{"num_hidden_layers": 9, "hidden_size": 192, "n_experts": 16, "experts_per_token": 2, "d_expert": 128, "d_shared_expert": 128, "hidden_act": "swiglu", "moe_layers": [0, 1, 2, 3, 4, 5, 6, 7, 8], "router_score": "sigmoid", "normalize_top_k": false, "routed_scale": 1.0, "balance_loss": 0.00465, "balance_bias": false, "router_logit_norm": 1.0, "router_bias": true, "init_std_router": 0.00647, "lr_router": 0.00105, "vocab_size": 15299, "norm": "layernorm", "norm_eps": 1e-05, "tie_word_embeddings": true, "optimizer": "soap_variant", "learning_rate": 0.00349, "beta1": 0.95, "beta2": 0.95, "max_grad_norm": 1.0, "batch_tokens": [32768, 65536, 98304], "max_seq_len": 256, "train_tokens": 416100000, "max_steps": 6706, "dataset": "wikipedia_en"}
Below are experts of layer 6 (counted from 0) of a mixture-of-experts language model. Rows are named router (the router's row for the expert), down (a neuron's output weights, with its number) and show model dimensions 0-191. Each number is 500 + 50 x the weight over its row's rms, rounded and kept within 0 to 999. Numbers have three digits each.
After each expert's rows: "comes before" lists some tokens at least twice as common just after its tokens as in all text. This comes from a sample of Wikipedia text that the model never trained on. Tokens count by the router's weight.

# expert 5
router:551548450498412470484384489506500396538475452488456550478465591459529526455623511538442441502498564537544475523435558410529508431477534462531471478581441526448499563512600491468556454559459488454482472500514539527584494495479533582467528481551496464458581493512535506550519411457516638456489488461419621480418548559506461439569463518563480515532531483532479504502527540502462481495576518492498398468544539501528559540505568471539452538490598605439523590482511498484524354540465514487476494370512540528409404508553457534563455591515492457535461492485396391517514455477501506527
down0:414531494542466429583467521489521492486517531465562550509513535480531568500452576446481434559467413446553555489544513419407509462548475410507502516470512422464436520462531568519614520514459469534499545570542516423456486468470510408425553485581447487401550496522526571438494510476531472401567484498497534503527449472519490536465493473471453532503589555510515420542438555477507472430396581340455537424492457527529557463505459525482465579552556525417457524550486442478418570437511463524436411449524427566468537508545471485608564470458548524478435510453445526485480451448370451566
down1:460493452548502502510435455480592462499543473608549507454545518413566468536529442437496479536474581415499489529483505522458413488512523570498424466433534472575525453495528445491568529496416530575513504472537553449560531497537425404475581525469520461536501569473532479547416602481466452503487501464397456423423487509439465496524558562527505497592465506501553510517493524446487581470492598500432490584581426462432487502461452415435527549547484439523503531470460426469430554476396411450510528569538556514561572453481550465582398469493466515402404491443526376466525501513470593452
down2:562537410524455509422500473492437571537452480459557547530454479474448527547427452397518562504468472542409567572448476533470524462539495530493475536538483453595509486543419377520510511515536430525495468486474566509412494574484474574512494529520434393393520523510480438470471483445451549505489491494461472575486643510518558498538446541577501457582549555454469496561591606528498527479457562511524558561531446472583552431453489513557550502541477492558519529613534548568407449482545506521534406434445522550478509420500391487532443427539468524373512484482450480488449555544483446569
down3:495444517459488490504466483498529543412501606533533560450500546532450574531467460425440524506435554474477474469422496579526512557398458555478563523553481469553434511525524578520523468428513550408425472399478502575434489575490441504466575579468553457483517412433586494499543478494406466514477457470527429445570492518452502603477593518487445505423474470453484445551575473478522498533335486512553521458388604538449461472472500506455440473614532481450428502571481464497489504527490529541535556606515449451554523518514444508534581481557483415414507534457476523605451508431496473496
down4:444496465477576524476539455512499442574488558527489487537482431436470530541513538493525499568551385481522487530486437489379472478501549501510481437569490521525410512429512465415503457434584462455415399458594437573567545546537605547444472449501563596436456587410506514444497510519478520415452451527523468443535511504492455497581479554506613572609604540461480553523373486504485484455503477430513490474497500478547424530430521535551484499499502590542516628422470489575546567577468505546461433482525516561501579551521547485418498548533506476527557422570527540466507488434502514518
comes before: " the", " a", " his", " be", " their", " an"

# expert 12
router:583477461569432521424574385528537493527422460528428491457473472511521490504489484544493626470486498525517523487462542502463594491527439498583520540450518480436548452519542480474503526539562559487497537445505541403548510488474527519484539462461527499492548470507447421606410508498524472482534477472449541447582457526453425512497463528471511490497468462432611492517393514421508507473445520511453464488499540602464487536534644513416526429468522486498499562492472567495509486565577492523531556542403589592514433515425387608598542534362441549535590520426471556472540444571523452478
down25:475486421576530455461501631494599557452505526558485515566455507591494571451557440464436515428514494501474510567448561469537477521499476572485547501594607511443446461508419417446586537551550571548480504509452462379500455532473547563489548475555542486460542575447523509457501474427587522495470489467440503500499499483536523464472460439523447411532480494427444453541525616592453483408529454551499442524436406448558502423512452469416551601446498545533540497508529481499594478452509360504554493460508486414508462555559487519509595487466499516432466438496550437514587542498510548498
down26:510559558466501488552490515533520530464469548466550499538632493456514494416534549570435480471505525506610446463501394468420402425466420352424467447472440545484420582490487522522535451564435473587533463500519496458402524483505496531502456482440464469490506591548424523529572527381479552482502579540538495476411549536467550501594507484528461517365543455504500480482496503520472404544516508517526520488475502549535387486542400515576487488537470622424525454508378534546502524593493434524456478447527499506482442441499402458537468465476515419479470492525571417535503486499506497533
down27:497497536446558439541499517478495504541390463533648522436459402493531406509511487490500502590530537491487411540495561464480515476441476526476472487504430375456531543534483554508505530485459550566452533527521596574484495468498455567531415612480489462495475515523483473462477463542554557509487496449507540610446476560523475531530479667602478508634482517485539431517519447538509491450535505506507497405591437478512475503531444482475472459558507510525476554437516474410524508500389450513512498571508605549358537579454530468519431546510409551498526509532447420492559414508522419544
down28:481540413571503477572501493495474437461440516555418477499464533561499467502554492573541493494428609631488518529484468504500513461475607513489546457562467547477495521529522459494525468399539518474420527462497381389466514524544441460456394424525613493546492441457537479544502511482422494392533616491522466554513490523530496443532504452581444582506516497533435391382579492439424441516495537513501477521516511491562493426489500503516580501519532552398464428514504457490463462551540513539497544486569560478551560517394449543555356473544531402512514522544430471440526517501422485475
down29:565615511568486481562434561449567496464485491435510430546612470477395561458472521465575522530545377551527535503424534508606429493500488444515409494541598470465508469523558492427470533546472406483504475485559504559574567510503402584577510540494546399466494542576493457536457437472525457515416449465548515508480474537517463519460453528583475539462554542464518530470379399508471488536530489526430495454438527509502465462560462399522539481461488497425458527552557534462499516417510560526508550372591561555526446472551585542472569509468510486563527490458468461457604515497490461545
comes before: " of", ",", " in", " and", " to", " for"

# expert 11
router:471441402496507524441485558465438562449477567396513439472418465527426492406507498472426426519513468539507525581473456491515543460476521422452384521524491517472578471585435604504553443554474462598611566547583508483484490644548453466574480557597445443507585491487461507503501496483487484567477555514445505542440468525512529448506504534545518538504463493522482465471491474426521482467525460501476579504485501414582374488566483439516513506553517545524609424458523548459462472599522559543468514480517567540468547481531506567514462462534584535398602452472516510410527539522480608518
down0:557429512471449495427404493470569477553535469404560516565596480524481597546477518582456463556510637547422495589514510527444516402477477533526584441446583545447497494539496451474537551528579505536395392498491522505470390493533520507434461497527480435428468457444529534456504563523578538607484436486487474440521525446454471444543418527519519503484577544521465435556537451526458431432494472493462539452502529534433464444524494510515437551462529452492473547498490507519471423558527413506439472523511494482554433600547439572393422401525538582499482458500540474578582443464504515450
down1:494479459516475494439473446414583576479430457477501481483433495607566500496585468533435454563479539527535539461543521554478488525541448509513486511426547405444518482449505435451577556549430507414563483471502469483468546513609498476497505441504515409513413466485545520471464507470627455527599558486548539518499463454528462458552513529569513559585511484509451537474602601468580486523524554418499520586605382433485514476512566517439527459439481583465582418500512464457547429558446584483512587497437389490546518505557481521481467578551462496456440413463485500551453526518439518582
down2:510476433461504447518579554517494555530417582545507491529536462493562493598479485549466595490523494502495579440441438540427518495498465504418520515473578413613436555518487491441495589503496506517458573459477548571480487446505532443465466457536463523481401521523566508551549470440461519530418484467551482509496487540535540479573427548560483515590466537545425606556370527507549487472487476528548446467482366597529468413526467522594413570459518433522385460550389545438554448507540536493528480523493487431447436396471551452449494528544439556564415473469483472513530477481427523521
down3:529528506521517462520422504487415549576462546430478534464434525531562441485425495564539538551553524586496445463462445508532493384495536485613402515428493508545598557565579478444535550486402484463498519537484605412449547449496582408533468480551538455483427401558574546514555487513454478537510430469478496524509454457536477398521554517408450639589527450454542526545477504483562511511493532460505560548535538444509508489469525491488427565463422475587522497499487540490571497534534599436520567412395469468450508494509461561541600521501507500603498430439546501568487511497538463479
down4:488568554453507478454453481521532582481487483499511499589500525543481483336533536507441663516427412436525557571504546396557470466500562533498376563505532491427440572562501437544575499427469505616519491525524591483495503436514416451543494475484513518461538452548522531536488507426554504410505505486403501485526417501496537509539520472507524544514476464460561520568455507513575456636412502519451553555475433438470523571473467529444548523487581577603504547510472462460457585538507561530513458532592512480504420449496499486427556506504511470467499496484539511541547448466414586571
comes before: " |", ".", "%", " ", "2", "9"

# expert 8
router:450373400552455587485561554496490503475558612417445507504484433545511623623599454448536484475539444537493547518531579521443484557438579473420496520476472603468519549434533524490528480426517508485438439606545472535387461530483472507551572425456489383439442524514428462475427508489555540485445535500553429453468436429513532628469523489480495521474603461498508544557474518509419518503489501504573555495510506455540586450492602541478524510451504447552442456442511490508511500527529533489482473501520476468466516557526450554566492606440445451457468492431552439560504505573516479492
down8:460425560614584475492511487485567591565446522530423446551541531558467564571467498483468522474501516466602504503499535485460555525500538480459553611424616545543430494426556545492472530464549439418502416530542517522479544544518469458552465445480494389511542588490522487551496471494525506425498488526540442612503430501482485511550394457471506473486473584457627411461496406464485471520580526596552569504580554596558441460517494585548420452583519479504488520499525563497483522461463553504507490509493458466527438462566489509468443443561545468410494445585473566509518561594543528453
down9:482469425493538504489512486461552379520563526543463457420548525525570473475540446520479503535498457571520534524510530481511544484485516495513556452515464503495542417555462505504473471422542472426505507520545575455451570485476476511559442449462510415501465532445457600549480458527506519504557515576476567454397500426545462469566505490486471437612449474519553468509536439494440441502455504582461528698532479367544504495646525507452448507387531491523531426449547412494546417498603564624493456418490511547444544473590555452564478489501542498536469458473407483432436480479488500490
down10:512509419546529553475471460407542491426528545480516485527494544442406482493452488411537455481530497517432501575514513487531511479573522529558444478539487493535535609506459449585488582427534553474497499532509441436518552510556484538431494487519434504418540550538464468475461541585436409421549512399496461493565476529561496447518536607501503516511446503357332510575469531552487432431477534459428533513515530590519477475455541656507522462494465487532535568435575575421478524505510506443525552518559430485526478440529522510535429457504431397445526565580414481494489418448507456529
down11:513485474483574574478447505480487497473495511564633472432461543524440517561455494497428505495556570429505531523479434568505552602523507468529490462534426491584529503561552556487572501551463447432484483456475389468538504492558462614478415530517544505600555549583484514591469562463433396552582441449503505476586561536506504514518450447502513561491578437535389475441504535444473538486447572531427510430515474393549521408477416513465429397543432487589451504482475468422551446494475507588430525520506501469585419502460485516534477455497513494549533466410533468506486500563582568500
down12:548504435596500450427438460494529526593592445438609606399503565435546493591486530445502471564512473552450414532457635409511460478486487473586506501559451445533441411421546468509500519515481496477446524489440498510460425489595513515480422516449429477521586507523476462468530513500448452501582433517474442483523425402512492500517496567493544533463454456583450456481420475440549475501477538484473479542580483386430516443493473413434462530460439477543530516499584495551482484538681494527510475507588516475469569400502509536456484436550571496484460491520499520523509493541450518463
comes before: "\n", "-", "|", " The", "==", "The"

# expert 13
router:492401548512513550517490506429484533514479493373487505438553587545387509485580551470507530519422499567447506490451482473593459509504414507561510431511467524493479561491357476532519480495541530481525499523646541557504523519442448480439510505491600541463598488503442474586466457485417507462541560470514542526489481491458471449538460425545464533509518499489532627520469443582548499537444553435469454508503507543592524498563447518495398535577471493617489602528550476576457442465474514532596599534533500477380536457490494460389562500429471455561524459579499490538468491419473487529
down0:451507493482579548618454500534445569495391433609391568570456559532446501442488568463562508413475549496436523451550391533485593472472511442541498490546488465535572520514514435492491526416455543551468484496522457538561546511463482508452399450544514621554464473554569507469497454427577491454533504508520452509393448557471545514510557533447467489493478444523532479534498540568488462481572590490531414506426496466487422548508456492450554442513493539408493490473482491533441523500533429588444581436424556526435495433449473532413482578465463445519447520544443514486526638530493429463
down1:573484540453473420478475408441459403461634471542519513670480507533480519496492437465548485467490524490458519565407456525577554515548532449536556390472565496509556554470485492465492532425605478464492460489489551600530469488486502509458522539484494406600540525401473558510514496521495509490484615521500404463520532460411484451549613421489509479494496446446496485530499521459519502502471452474443424590508520518483414483472507452498420422585478462554494459551450493501532564559483483526503624446608595526443501561443484482585502446558504426538544579463552523477529516533484562447
down2:460439543533535496494520474458484423507617543426448370418461545561610507512546633539509587479435488491520526536514484473489523518466512554424478534521479496507431503557471517464421556520499531477412597507535466519571441440500531498560467521507522564523524456491534533413485526510591519517537462423560549493501466464526554495574450478492420524489497571447517478570633534553523426541459591473572604521427454480453577524519496523478486481372492572551536456528580590530492564449504537571530603488504421502414439483481475474475578485602473484464485428485412497492498450420528504484
down3:578566456467565551546585479445424533496479373483549478511516430421576496477509454549518513562468524428561459494562567513571548471468412488529425420467539551515335549403520479405498488556511458473543521497467596514496559511519493536518486425500453495484552546487593463524444493462467480530564508509432435458583441476519456485483582516504567530419480599486506486522537515497480430468438622516454532509482539472550446506493516529478544499601543483409445458481498552559485498531520508585439544487511556462483612485396425537581462568543565524503587455522469427497503580536573545511
down4:435471441476446585587417491465475515537455411575498450481540443554465462459470527444438520559578609525427595465461475553450499493514478540524476446537485544460470433555436553445524427462492599495553387433427472573529508413517479507498444535467496528423441489590514506507458577476515494531489570428492514525517517554503475566511447623425559515512515519519486494522573521553525480496488498559526498393517474577495392379549497558484436536536589470545520458450598492513604442444503491561502475461475670513511627485524497479453503524570515533461540437504514485488507495462522514459
comes before: " |", "–", ";", " League", " Cup", " team"